config = dict(
    experts_per_token=6,
    router_score='softmax',
    normalize_top_k=True,
    routed_scale=1.0,
    balance_loss=0.0113,
    tie_word_embeddings=False,
    learning_rate=0.0054,
    beta2=0.98,
    max_seq_len=2048,
    train_tokens=354600000,
    max_steps=5411,
)
Below are experts of layer 8 (counted from 0) of a mixture-of-experts language model. Rows are named router (the router's row for the expert), up (a neuron's input weights, with its number) and show model dimensions 0-191. Each number is 200 + 20 x the weight over its row's rms, rounded and kept within 0 to 999.
After each expert's rows: "mostly gets" lists some tokens that are sent to it at least half of the time. This comes from a sample of Wikipedia text that the model never trained on.

# expert 64
router,219,253,226,255,178,205,222,208,190,235,226,166,208,176,189,208,171,208,217,219,186,228,181,243,197,170,215,212,227,198,228,194,189,221,207,203,208,161,200,207,182,179,206,206,203,187,199,210,212,207,179,221,197,180,207,188,214,212,198,167,185,224,167,201,242,215,179,216,192,164,190,201,270,199,192,178,181,192,204,194,209,189,213,170,154,217,187,249,193,235,202,205,205,185,213,196,202,223,214,188,218,217,192,176,177,190,204,189,198,203,200,197,184,222,196,198,187,167,203,177,209,230,198,209,237,179,197,187,163,192,183,198,213,170,211,197,174,181,210,174,199,205,168,186,221,188,210,205,177,184,216,189,213,215,194,238,197,179,226,180,226,197,209,229,184,199,173,261,166,208,208,202,190,198,188,216,215,192,204,174,194,211,227,230,208,198,209,199,198,209,204,197
up0,203,210,211,219,211,205,207,173,215,190,232,257,215,213,211,211,215,188,165,196,210,214,189,217,199,179,163,191,238,198,182,198,253,158,191,196,170,207,163,214,223,179,237,203,237,211,225,182,204,182,192,191,179,198,196,194,205,216,182,169,185,222,199,191,199,201,215,218,197,223,246,186,214,251,209,234,216,201,195,183,206,201,177,208,198,188,230,184,198,187,215,188,195,198,208,229,201,211,204,195,196,210,206,215,197,178,170,198,204,188,188,171,206,208,178,185,204,210,245,229,221,230,158,198,200,203,216,208,248,198,256,221,208,188,191,165,225,176,217,200,210,181,201,207,172,207,164,227,225,207,227,210,205,185,220,205,219,203,196,162,164,194,207,215,208,201,228,206,175,206,191,197,228,170,198,211,233,201,215,213,242,206,195,241,217,198,198,198,181,204,215,197
mostly gets: "′", "–", " +", " −", "9"

# expert 29
router,201,272,221,255,164,208,220,192,187,238,198,184,199,187,182,196,176,216,207,210,199,216,188,247,179,163,186,197,202,201,190,201,203,192,190,203,186,168,213,195,204,183,206,183,189,195,233,189,223,187,199,213,213,181,215,155,216,219,214,173,224,231,182,183,237,226,194,209,195,173,196,169,275,195,183,204,188,173,202,198,216,187,209,208,154,220,193,253,224,211,205,217,187,217,222,188,215,227,229,171,210,220,188,194,203,197,186,175,196,194,182,193,198,210,197,203,180,165,188,168,213,215,203,226,220,211,212,187,197,204,200,229,229,184,198,197,225,185,217,211,209,223,176,212,216,202,183,217,207,188,196,181,212,215,185,209,171,191,220,202,212,198,188,196,188,217,197,266,175,199,201,213,209,201,208,231,198,180,164,179,193,197,225,212,199,200,221,198,196,186,218,184
up0,204,207,210,189,199,214,200,196,165,237,198,200,212,188,196,174,205,217,203,191,209,195,203,202,172,208,144,230,190,195,202,201,171,194,180,244,145,217,191,191,193,175,173,204,169,217,183,153,212,183,169,230,176,219,190,215,246,190,164,204,185,203,213,208,207,184,207,215,218,191,202,218,206,200,207,186,172,192,200,199,171,162,223,228,247,189,214,185,214,193,196,171,183,169,180,187,219,238,216,250,211,218,203,212,221,192,214,215,188,186,172,178,154,221,180,198,178,213,250,193,202,177,188,213,201,220,206,200,207,202,219,219,237,177,184,200,177,194,186,192,205,165,220,212,190,182,203,229,193,210,195,208,196,205,195,223,177,188,209,206,199,153,193,207,201,213,196,195,198,173,218,189,180,214,225,193,216,164,171,204,176,180,210,217,205,178,167,171,198,215,167,194
mostly gets: " Succeeded", "_{", "–", " ", " Producer"

# expert 30
router,180,192,204,167,184,176,232,210,182,213,211,149,203,223,182,185,158,220,197,211,177,220,186,172,212,198,188,214,214,218,210,211,161,215,175,230,189,199,207,179,214,208,204,204,198,201,203,208,200,221,200,210,221,216,201,219,241,197,193,171,165,229,198,216,203,237,200,199,198,235,202,202,160,179,187,214,235,209,187,212,208,203,238,214,224,167,209,193,192,195,181,195,202,201,192,167,211,218,188,170,209,163,162,184,209,201,160,197,162,233,223,192,223,210,233,211,193,201,198,197,176,146,225,198,228,184,190,209,227,152,232,195,221,242,225,201,203,183,206,191,215,228,201,190,192,222,232,195,208,207,219,253,196,219,198,176,202,214,187,209,196,186,233,191,201,199,212,186,173,177,212,204,187,177,218,180,215,198,196,217,223,181,200,161,198,227,202,184,195,183,217,220
up0,182,206,193,188,169,176,196,193,198,235,179,218,170,209,192,151,187,206,194,202,199,180,204,198,203,146,192,200,224,188,195,186,176,199,177,197,207,195,181,217,214,238,207,247,177,179,218,197,197,182,222,217,216,182,197,204,223,208,225,231,213,149,173,184,203,226,179,231,155,178,216,204,203,171,201,154,226,181,200,191,189,191,200,205,196,229,194,211,192,197,197,172,195,194,185,184,195,215,212,199,176,191,193,182,203,189,220,174,195,192,231,178,215,197,206,185,208,196,186,206,199,180,214,214,227,184,213,246,185,240,202,228,217,181,203,209,205,234,145,205,173,192,226,227,251,243,175,211,220,191,214,201,206,225,190,180,220,187,201,217,165,206,174,191,190,178,203,234,185,200,214,231,198,235,213,182,189,190,215,226,217,184,227,183,175,203,226,208,199,209,180,207
mostly gets: "mon", "hemat", "can", "ul", "raf", "al"

# expert 76
router,200,197,195,191,176,164,234,163,199,211,181,237,197,214,225,158,211,177,228,219,197,240,205,217,198,235,196,182,184,210,226,201,197,226,194,181,216,201,212,171,228,172,184,193,199,199,185,212,201,168,203,172,203,196,201,187,181,197,181,203,203,189,191,202,157,172,201,185,194,198,168,186,188,229,226,197,179,202,206,187,212,209,210,230,199,184,194,178,211,193,188,224,195,193,218,178,215,207,169,220,224,196,213,167,227,210,227,192,185,210,201,216,193,175,196,203,182,172,244,211,171,172,205,207,154,188,196,169,216,191,202,206,181,170,244,178,153,215,178,163,193,163,204,217,202,178,188,216,199,217,174,202,213,199,193,160,150,176,190,181,217,191,179,215,207,214,184,202,203,193,213,152,183,192,195,183,208,159,215,208,182,165,205,197,243,203,181,218,199,221,207,222
up0,198,192,183,188,203,215,197,226,182,158,191,238,188,189,217,208,214,186,191,230,222,204,230,198,209,237,166,177,209,180,195,190,221,208,193,207,190,229,193,196,176,177,201,207,169,224,180,173,191,222,173,173,201,196,237,211,205,213,202,217,202,200,182,183,194,170,216,236,176,223,231,234,170,170,186,144,175,185,207,202,197,204,178,196,195,214,203,163,220,180,194,204,210,215,213,186,201,191,208,178,188,226,218,188,236,201,210,243,205,204,186,196,172,180,247,211,168,201,224,205,203,170,221,176,213,215,190,202,207,195,179,192,227,227,215,192,202,210,196,205,211,213,210,207,177,191,190,203,215,153,206,200,178,197,194,186,215,184,199,226,204,203,210,223,213,210,219,166,182,208,217,168,208,237,223,195,204,177,181,200,218,214,131,170,229,184,199,187,170,173,191,244
mostly gets: " had", " a", " having", " has", " &", " Your"

# expert 19
router,188,183,171,189,182,193,167,178,221,195,226,214,184,219,187,174,201,210,141,217,191,211,199,172,224,205,207,173,173,188,201,195,200,201,193,206,220,177,192,175,207,208,198,193,259,170,224,181,160,189,223,194,172,190,246,234,217,222,205,244,207,186,200,192,184,156,197,189,183,230,182,177,178,227,244,231,175,201,207,197,236,197,221,207,211,242,180,196,194,213,198,193,189,190,210,189,196,185,190,241,230,189,209,230,177,187,195,208,179,192,179,158,209,174,177,198,188,192,205,225,227,187,185,198,203,198,224,178,214,203,209,199,218,161,215,227,192,207,201,215,186,189,213,182,206,228,173,207,185,221,218,222,221,187,202,167,182,194,201,189,188,162,218,187,199,189,204,154,214,174,194,186,206,194,224,190,183,212,180,170,213,232,220,199,199,214,170,197,182,182,185,202
up0,184,187,220,180,178,227,178,241,208,184,184,216,192,167,169,219,194,216,193,217,200,185,208,191,217,168,164,186,228,192,193,182,212,200,211,189,219,229,170,182,194,235,168,195,193,175,186,158,172,208,227,196,203,183,182,167,197,182,207,211,189,228,207,201,211,167,223,193,177,208,215,168,205,189,201,201,212,215,184,234,216,192,247,193,199,257,147,222,236,194,192,173,209,193,200,208,167,213,200,211,228,178,211,210,221,201,212,184,186,186,205,197,176,208,206,189,206,194,244,216,177,197,188,172,196,188,205,228,210,189,170,182,207,177,204,243,223,180,165,210,201,167,211,214,202,218,204,210,227,190,201,215,179,167,220,237,174,197,224,199,233,185,214,194,185,198,192,230,187,182,218,217,202,202,175,217,222,169,218,205,204,216,201,209,193,250,165,197,194,219,189,207
mostly gets: "See", " Best", " Website", " ITA", " (\"", "{"

# expert 6
router,206,175,198,189,202,219,157,208,228,164,183,187,200,200,224,200,183,245,157,168,229,174,252,196,204,210,201,209,209,199,175,185,191,156,202,183,179,193,207,179,216,228,227,204,160,216,187,208,196,224,196,225,216,215,194,197,214,165,202,189,225,208,167,190,182,215,205,174,200,202,223,192,206,199,170,234,227,197,187,221,174,171,192,184,225,242,177,225,180,188,182,173,207,175,199,203,226,173,227,200,177,202,187,220,224,182,200,202,197,208,179,213,203,232,191,191,193,212,180,171,187,215,191,196,205,225,220,234,213,229,210,214,221,216,207,208,216,206,182,212,187,197,182,205,206,185,172,214,225,162,183,223,185,179,211,181,191,224,230,210,164,225,175,194,205,215,255,182,194,220,170,199,216,198,175,209,211,189,218,172,228,212,175,207,182,185,162,195,214,190,190,180
up0,198,186,208,234,175,215,219,222,213,165,190,230,195,213,243,216,217,183,203,215,214,199,208,212,205,212,194,208,181,176,178,173,218,162,226,203,211,205,179,189,199,200,210,184,210,219,214,208,235,196,202,187,197,213,195,185,218,200,193,206,207,159,172,245,195,220,199,198,185,223,217,246,212,204,164,209,204,155,181,228,233,156,158,208,191,169,217,197,213,196,175,223,179,157,180,188,184,205,225,194,171,217,195,193,217,218,186,173,228,189,174,198,188,196,209,205,195,237,187,206,196,198,213,221,193,214,186,204,196,194,201,207,186,208,221,216,203,208,215,193,196,226,206,188,149,180,189,217,222,186,213,189,216,199,241,235,194,218,166,205,198,204,221,246,215,188,197,215,192,201,182,212,196,194,162,198,254,213,202,231,212,208,187,203,171,231,163,191,231,235,167,210
mostly gets: " dec", " con", " dem", " dep", " expl", " Par"

# expert 16
router,212,173,163,199,216,175,178,179,225,183,209,195,214,224,184,194,182,180,208,179,174,180,162,168,211,203,159,222,236,174,186,195,173,171,193,210,207,192,168,211,190,227,180,178,190,196,220,219,216,197,191,199,207,199,195,222,202,195,187,208,200,241,255,186,170,219,182,205,203,223,197,197,177,179,204,205,188,200,219,207,202,196,184,185,244,173,201,209,214,186,201,228,193,197,198,192,206,239,241,153,239,174,178,196,234,211,180,187,187,217,234,223,212,220,223,229,221,199,157,184,212,168,150,180,177,209,217,200,178,175,181,215,229,202,197,201,187,221,199,175,208,180,191,175,217,181,219,197,204,191,202,211,174,211,209,216,189,186,208,196,200,202,221,199,205,199,196,187,208,195,236,224,191,155,197,152,218,188,171,222,228,237,200,185,206,220,203,192,214,197,178,203
up0,231,199,229,168,216,216,196,179,226,206,193,234,205,219,199,181,208,198,204,160,250,195,204,212,225,184,196,190,197,235,176,180,163,207,199,165,187,208,193,221,190,209,160,232,219,222,192,176,186,193,222,211,198,207,229,193,208,222,215,222,170,193,202,207,245,182,194,193,164,179,238,212,187,168,229,204,205,195,185,209,247,219,197,221,184,168,188,209,198,177,204,195,207,203,203,254,203,235,214,203,194,209,203,228,198,200,190,197,195,220,202,207,201,187,214,201,224,182,180,211,206,191,200,186,251,215,216,203,187,227,167,197,233,208,208,212,182,188,203,222,189,218,184,199,178,203,218,226,184,198,196,208,186,190,209,195,188,149,193,223,241,208,203,230,201,244,204,187,193,225,247,190,218,187,188,179,217,198,221,175,201,194,209,152,223,185,225,218,163,220,186,208
mostly gets: " part", "ograph", " able", " Econom", " Secretary", " Battle"

# expert 90
router,179,185,197,155,181,187,183,157,204,212,233,196,220,204,218,185,177,215,223,217,206,220,166,172,178,218,231,204,207,173,192,203,213,213,190,163,240,175,155,171,169,211,219,219,221,214,191,181,198,207,207,203,210,213,220,201,210,187,158,191,186,187,167,191,215,204,200,181,180,167,199,208,183,207,219,221,169,194,215,198,206,201,235,211,194,224,199,181,185,194,209,225,196,238,199,219,222,221,207,215,218,176,178,201,216,194,221,168,203,203,187,208,208,185,224,200,179,163,211,187,213,204,189,224,179,192,227,184,191,223,186,149,205,169,185,170,180,181,206,229,231,226,160,189,163,184,204,209,178,221,201,162,179,174,229,202,186,183,217,219,183,192,219,225,217,177,195,215,162,192,195,172,192,220,173,206,196,204,246,194,203,200,208,215,208,197,180,193,204,192,161,176
up0,231,218,204,196,202,190,204,213,188,184,204,213,187,195,219,232,178,209,225,226,209,228,196,203,173,199,157,215,206,200,178,207,173,208,210,179,183,227,212,192,198,208,197,188,236,171,174,213,224,187,236,187,164,205,194,197,212,167,221,190,222,209,186,240,204,193,213,215,216,180,206,167,213,199,218,207,221,224,186,236,233,191,214,190,218,212,201,189,211,228,225,178,203,228,199,214,210,227,215,201,200,197,158,266,187,240,216,192,174,216,224,169,183,170,205,160,215,220,193,196,205,187,195,198,187,200,173,192,236,190,198,211,216,200,189,236,164,160,175,189,204,229,165,201,186,204,242,212,197,184,201,192,200,168,170,236,156,182,189,201,224,219,223,192,162,213,189,199,208,189,222,196,222,218,227,207,192,188,221,201,218,217,195,179,228,198,194,221,217,207,205,173
mostly gets: " +", " n", " y", " .", " $", "_{"

# expert 62
router,207,200,191,183,187,223,184,169,166,196,204,226,216,219,196,208,228,223,170,171,224,211,217,239,178,204,194,226,188,198,173,220,218,215,159,214,191,216,191,165,215,149,216,212,215,221,193,149,220,193,214,203,220,201,209,177,176,197,188,186,210,187,210,168,216,205,220,221,192,204,178,210,219,188,188,180,177,188,230,182,184,149,178,221,208,183,207,202,227,148,176,208,197,234,211,182,201,201,219,207,182,200,193,219,206,191,183,238,231,192,199,196,208,204,184,183,201,210,183,199,198,238,199,217,226,191,210,230,219,211,214,229,210,211,191,208,209,214,206,202,194,212,163,211,161,215,179,166,186,192,186,212,208,191,177,166,216,192,211,231,212,216,209,205,197,234,230,229,212,199,203,189,185,211,219,217,198,224,194,165,224,230,231,190,188,175,175,203,171,141,216,205
up0,211,180,208,169,157,183,232,200,211,173,157,193,164,222,177,210,210,197,192,209,220,180,179,181,207,208,199,208,205,224,204,212,236,188,201,176,214,183,178,194,197,228,178,212,197,198,197,196,202,202,216,199,224,181,191,184,194,201,220,206,235,215,179,212,226,209,197,198,214,164,190,215,194,200,205,218,194,199,168,220,179,212,192,250,199,221,221,173,210,210,213,202,210,210,218,197,201,193,224,181,191,203,198,209,215,194,223,231,209,224,182,199,198,199,209,246,209,222,190,220,190,260,187,174,198,226,186,202,223,219,218,209,171,202,194,234,188,206,195,214,228,205,175,179,207,198,173,177,206,189,188,222,252,212,189,229,217,194,224,203,215,213,191,186,232,186,241,215,147,234,201,191,159,203,224,196,211,208,193,188,206,176,215,129,194,229,177,186,185,227,189,236
mostly gets: " Y", " K", " J", " Z", " S", " H"

# expert 7
router,204,243,192,202,206,219,212,205,198,187,171,217,193,198,183,208,221,232,172,173,200,187,222,231,200,205,171,196,207,207,167,171,222,187,207,216,179,191,216,207,204,177,215,202,197,216,207,180,181,198,176,210,229,228,175,162,186,177,215,200,223,202,193,212,182,224,180,244,202,197,231,213,236,185,158,231,234,189,188,196,202,196,186,218,205,231,179,232,209,175,193,200,210,194,230,196,211,175,217,207,193,209,181,200,194,190,212,220,194,188,184,228,198,218,200,203,217,212,184,186,210,226,172,214,166,252,199,234,215,215,224,231,204,214,195,241,207,221,179,220,211,196,216,215,178,150,197,190,200,183,189,231,176,193,225,166,207,214,228,213,197,209,211,212,184,190,232,220,187,218,149,210,225,238,184,170,209,195,215,171,186,237,225,216,190,225,182,209,179,174,216,177
up0,215,212,196,191,199,168,230,172,175,189,209,230,199,215,209,219,194,202,198,195,219,172,232,198,200,197,160,202,197,220,184,214,215,212,231,180,193,197,200,184,177,212,202,178,185,173,196,194,174,221,224,206,266,195,181,147,207,225,208,178,214,228,210,219,194,205,215,179,205,184,189,203,235,253,201,177,234,197,187,247,184,174,213,192,164,213,168,200,198,210,199,191,187,233,213,217,257,211,252,189,209,196,165,223,193,224,185,171,180,187,198,219,193,184,197,193,215,217,190,191,198,183,187,194,166,208,191,196,204,209,226,200,191,186,186,211,212,190,172,214,187,215,201,223,194,206,155,216,192,217,149,204,232,182,208,216,164,176,186,217,223,197,215,181,180,206,178,189,210,209,183,215,196,191,186,202,213,183,182,231,205,219,186,229,228,216,174,203,190,219,211,219
mostly gets: " Gr", " r", " dr", " gr", " Tr", " reg"

# expert 72
router,182,212,233,206,217,191,183,190,185,206,179,206,207,206,197,208,223,174,177,198,205,181,200,170,212,191,211,176,200,220,187,190,198,191,233,194,194,211,215,217,190,226,166,228,176,189,217,236,194,214,205,195,229,198,215,224,202,182,174,189,210,206,241,223,190,180,239,236,243,220,214,173,199,210,183,204,213,203,228,229,197,233,184,208,202,228,217,191,204,262,232,182,190,213,192,232,212,189,196,243,189,237,203,218,198,196,200,180,192,189,204,206,213,179,200,228,230,198,217,204,187,204,206,167,229,178,192,194,182,181,175,196,178,181,199,224,220,208,172,220,175,202,203,216,183,192,238,203,178,217,158,213,235,192,182,205,210,229,183,152,209,198,190,175,227,222,221,225,153,202,207,214,219,202,212,182,197,188,232,218,224,237,208,191,228,221,202,184,176,210,191,239
up0,175,204,211,176,191,173,225,168,229,182,240,193,209,252,184,205,230,227,216,212,181,205,190,211,201,203,204,189,204,180,179,159,183,208,222,213,204,193,178,221,226,229,192,205,201,189,222,186,194,171,215,194,184,209,215,185,157,181,211,216,171,197,244,212,174,204,148,196,189,204,222,227,178,188,242,197,189,184,217,214,213,236,205,181,199,226,188,209,209,207,199,210,195,216,159,221,195,192,187,194,175,214,209,213,215,202,183,207,208,149,194,179,178,221,195,194,216,206,176,179,155,207,172,208,197,192,210,212,182,165,199,185,259,209,212,210,189,215,164,209,239,178,206,212,166,199,223,191,178,223,218,205,215,174,193,195,204,181,200,218,217,209,170,178,223,184,194,210,165,209,211,188,191,198,201,224,237,203,222,216,205,222,183,207,181,175,207,184,244,214,221,210
mostly gets: " this", " This", " species", " Species", " military", " Website"

# expert 86
router,180,211,187,172,182,179,205,185,213,247,196,218,225,216,193,210,198,227,219,194,208,177,186,200,168,195,184,208,230,184,163,231,200,216,212,219,225,189,201,194,184,163,213,179,194,214,206,213,195,191,198,187,193,175,201,167,178,213,149,186,205,204,186,179,264,197,185,216,208,186,164,209,188,214,198,215,183,169,204,226,197,178,221,185,152,191,231,190,218,173,195,223,183,168,226,189,216,182,209,183,142,208,229,175,219,196,204,191,167,204,187,199,200,177,183,183,181,225,200,229,188,198,186,210,204,194,187,186,213,201,223,190,227,186,163,198,237,239,223,189,198,178,185,199,197,203,170,199,207,202,217,180,217,187,194,201,195,157,175,234,228,218,223,216,188,208,232,187,172,190,222,178,228,187,219,195,189,194,190,204,215,198,223,221,222,165,194,183,175,201,174,174
up0,190,231,168,216,168,175,220,239,196,178,201,192,233,180,232,194,218,223,227,187,208,161,180,207,229,219,220,187,189,201,199,218,216,189,193,228,175,218,178,215,178,221,180,197,224,215,181,209,170,211,202,216,206,228,182,178,206,178,190,175,196,237,189,159,207,197,191,240,229,220,187,212,179,230,209,162,199,197,226,193,189,184,197,226,152,197,223,189,245,203,185,195,213,192,176,212,209,220,213,189,190,202,228,218,193,185,176,244,203,181,201,212,214,188,227,233,219,208,201,224,196,212,201,192,180,196,218,221,233,217,238,181,235,217,217,184,223,200,194,223,221,216,194,202,182,175,230,194,229,213,237,199,214,193,155,201,180,194,203,215,205,235,214,208,180,179,204,210,221,189,162,228,217,193,217,215,193,231,172,193,178,188,187,178,223,192,215,182,176,204,198,196
mostly gets: " U", " M", " Jr", "AR", " E", "″"

# expert 81
router,200,192,195,198,219,179,178,202,198,196,182,220,183,195,175,212,224,194,166,192,176,176,193,189,191,163,225,222,220,199,156,188,217,189,237,195,173,209,222,213,203,222,226,177,176,195,206,193,228,209,197,204,171,170,170,184,196,178,213,198,250,186,185,162,202,194,232,229,198,189,221,165,230,228,191,234,220,193,190,204,182,183,179,227,226,230,204,195,221,187,209,177,221,195,200,186,198,190,191,212,201,205,205,213,178,216,216,198,200,172,202,191,180,190,199,242,215,218,201,199,214,182,183,239,239,194,232,218,162,235,197,201,214,214,214,224,247,188,174,200,193,187,173,203,196,202,193,180,221,165,195,229,188,223,177,213,178,201,218,223,210,207,199,207,211,187,227,184,178,201,213,197,201,169,186,173,225,228,131,202,212,224,219,176,193,238,187,184,184,207,186,190
up0,206,235,210,221,200,170,208,204,200,211,196,201,237,226,236,205,226,197,207,166,201,213,213,191,232,228,233,220,214,184,179,190,202,230,219,217,208,224,184,203,217,212,178,183,210,222,201,181,193,210,188,204,222,199,170,191,221,151,193,165,210,176,180,203,176,211,166,207,209,176,214,176,214,210,196,227,169,180,186,194,207,185,172,199,224,189,191,209,188,194,199,194,221,212,234,192,192,207,219,198,176,244,191,188,197,190,226,185,229,185,187,174,220,147,216,207,200,193,185,173,183,203,199,212,200,245,202,223,171,244,213,218,221,185,208,239,220,225,215,189,202,208,179,220,183,192,212,159,176,182,208,212,163,186,196,230,164,238,188,169,207,201,199,237,167,178,241,245,183,191,180,201,212,211,196,193,218,190,213,210,185,227,197,213,208,202,198,214,173,192,228,199
mostly gets: " co", " comp", " post", " ass", " rep", " design"

# expert 53
router,198,240,206,211,171,189,210,193,211,214,226,195,221,183,221,209,197,223,184,198,186,203,193,234,211,160,207,216,202,194,210,210,170,213,194,198,219,162,178,194,158,209,214,173,201,198,208,189,214,162,168,220,187,186,191,200,186,226,204,196,196,189,154,178,234,210,188,228,207,174,186,206,244,204,196,191,195,194,177,182,178,197,208,170,196,206,175,231,196,188,191,215,207,179,212,205,230,217,235,188,219,196,169,186,198,191,202,192,194,202,186,195,189,223,201,154,204,177,221,184,206,264,204,197,213,217,211,191,152,178,192,194,233,173,223,183,159,198,203,189,205,238,130,177,205,213,189,201,189,179,228,178,205,230,196,213,171,186,227,203,213,199,216,213,185,202,208,228,158,225,195,186,203,206,189,234,198,206,208,170,226,191,233,207,209,186,174,218,190,182,199,176
up0,181,217,188,198,183,207,193,223,196,183,164,214,212,193,204,204,204,225,176,193,174,175,195,191,208,209,221,208,176,222,204,214,162,195,178,174,163,201,228,202,173,202,206,213,198,178,214,159,234,212,167,202,200,206,193,205,209,206,202,214,173,197,237,209,240,187,234,200,194,193,213,210,206,201,188,206,193,212,208,208,203,204,177,177,188,181,226,170,180,170,197,178,196,185,204,178,219,220,214,233,227,173,199,208,212,187,156,193,195,155,195,171,210,232,151,224,202,224,227,201,215,200,195,226,199,203,161,176,205,245,193,188,172,169,180,221,184,235,213,186,202,212,204,185,194,218,198,195,184,211,216,205,191,169,182,200,221,200,208,213,231,178,202,183,222,250,255,188,187,191,189,222,189,179,249,188,203,199,198,231,183,216,234,216,208,211,184,151,202,218,202,176
mostly gets: " −", "′", "–", "_{", " .", " +"

# expert 44
router,196,186,215,234,224,214,201,162,196,220,185,218,192,185,209,218,175,169,194,198,181,222,207,180,208,231,191,206,225,189,192,221,179,191,220,213,201,220,203,199,242,235,169,183,228,227,204,216,213,201,198,188,215,196,205,217,223,193,186,164,193,193,205,222,183,179,219,204,224,177,180,192,193,180,203,174,187,227,240,227,228,205,181,230,206,177,199,198,198,239,221,183,208,182,230,203,158,181,183,222,207,223,213,189,202,236,178,183,189,217,217,183,201,189,207,247,215,206,161,209,188,179,223,234,194,212,164,213,221,226,156,186,165,209,173,218,229,212,195,204,214,182,206,222,180,185,241,215,177,208,210,187,220,211,200,210,239,225,179,154,184,211,186,183,200,194,230,173,173,199,201,211,191,174,224,168,200,203,223,222,230,201,206,200,227,222,210,174,193,204,186,189
up0,192,231,241,193,199,204,168,229,166,228,236,220,193,189,236,208,186,204,217,181,194,231,144,197,161,210,202,208,189,192,187,218,183,206,206,220,198,213,197,166,223,160,188,223,198,192,190,243,193,197,217,217,185,208,206,205,206,207,190,206,183,183,222,201,176,208,218,201,163,202,161,186,171,171,174,211,213,206,206,188,212,215,202,208,210,209,179,223,216,211,207,219,181,227,198,188,212,192,203,215,182,256,216,245,202,173,193,214,210,219,173,222,190,202,190,196,189,202,208,187,197,207,209,189,194,157,191,211,178,220,220,213,189,209,225,184,170,194,202,226,190,183,196,227,206,209,185,213,211,143,232,181,199,183,199,189,211,211,185,165,173,185,248,181,230,220,174,200,165,172,184,212,210,234,183,229,221,208,189,216,181,174,202,217,216,227,199,185,207,208,203,240
mostly gets: " his", " their", " this", " its", " This", " new"

# expert 60
router,194,176,231,209,185,207,178,223,196,219,192,225,230,190,232,177,197,193,229,190,220,214,169,178,200,216,198,197,192,211,194,188,182,204,194,216,236,165,213,199,186,221,190,206,195,225,188,183,190,166,231,209,206,215,197,213,194,213,213,176,178,206,186,201,194,205,190,181,177,215,165,222,179,196,193,199,190,217,202,195,214,210,220,185,227,219,224,173,183,195,175,194,170,188,246,211,226,243,191,168,221,210,179,209,183,216,204,175,205,213,179,197,209,190,217,191,221,169,184,195,222,183,194,170,189,165,203,163,234,195,173,147,217,202,171,191,161,165,202,207,214,245,191,186,188,221,203,195,161,240,226,155,219,183,212,218,173,183,201,198,190,187,203,231,223,208,150,219,157,182,182,197,182,214,210,171,204,198,238,203,218,207,219,207,188,201,181,214,172,210,191,200
up0,180,196,171,217,211,211,197,201,211,195,178,184,249,226,211,210,214,206,198,213,176,193,196,162,208,158,199,203,212,207,177,231,212,212,200,188,190,191,179,199,182,236,191,214,171,200,212,178,189,206,240,192,188,210,205,202,211,234,179,214,220,163,164,167,205,174,216,185,191,209,207,223,210,203,205,245,206,175,209,184,197,207,174,185,250,223,203,187,219,190,210,152,215,206,243,170,194,196,184,174,152,206,229,185,207,203,183,234,182,176,205,195,199,209,197,181,189,193,246,218,213,206,166,236,215,171,208,221,216,224,197,184,186,182,208,228,212,210,203,189,210,208,178,200,189,201,189,191,151,188,205,186,200,199,238,209,218,200,223,179,210,189,198,189,201,198,214,223,181,216,222,182,202,202,245,180,213,207,206,201,204,212,237,229,232,213,182,174,147,178,183,189
mostly gets: " or", " least", " ,", ".,", " late", " Your"

# expert 56
router,217,208,229,239,231,234,214,199,199,220,183,185,206,205,187,220,186,166,187,210,221,222,206,201,233,218,195,171,206,198,217,181,182,181,201,224,179,206,220,181,202,228,168,207,216,201,183,175,204,195,177,193,195,222,227,222,208,215,222,178,214,183,209,245,175,182,230,184,215,200,195,167,207,201,210,162,190,208,234,193,205,185,196,197,199,162,199,218,167,262,188,190,196,191,205,221,175,179,166,208,184,202,220,204,172,225,209,228,219,210,175,207,239,200,223,197,201,151,196,184,191,194,190,218,184,185,175,196,192,207,210,193,181,179,199,222,182,188,192,228,177,175,186,245,213,176,195,226,172,219,192,201,232,199,202,222,207,221,202,155,203,227,194,177,172,225,197,216,214,207,173,158,202,224,211,215,181,184,221,227,210,193,209,191,208,173,192,224,177,205,239,230
up0,177,202,198,194,183,205,229,167,209,202,195,174,196,226,164,231,189,178,202,207,194,178,228,232,188,228,195,195,198,217,216,218,228,226,211,193,193,222,205,188,199,193,173,187,182,191,211,188,183,177,208,178,166,172,198,149,225,175,179,233,194,191,218,200,215,215,217,193,215,200,189,193,188,200,194,177,169,206,228,195,204,186,218,244,209,192,195,193,204,206,205,187,168,205,232,171,206,220,170,173,229,225,208,180,184,221,224,170,212,220,184,202,168,159,174,202,180,173,196,183,160,227,199,182,194,195,191,191,209,220,206,209,180,204,176,213,208,191,215,203,165,203,188,219,226,222,154,160,183,169,175,190,177,187,186,212,177,206,205,217,213,213,172,180,215,225,210,203,161,170,201,210,189,152,161,174,213,164,224,191,210,183,202,205,162,221,198,226,200,216,213,190
mostly gets: " the", "The", " The", "',", "=", "|"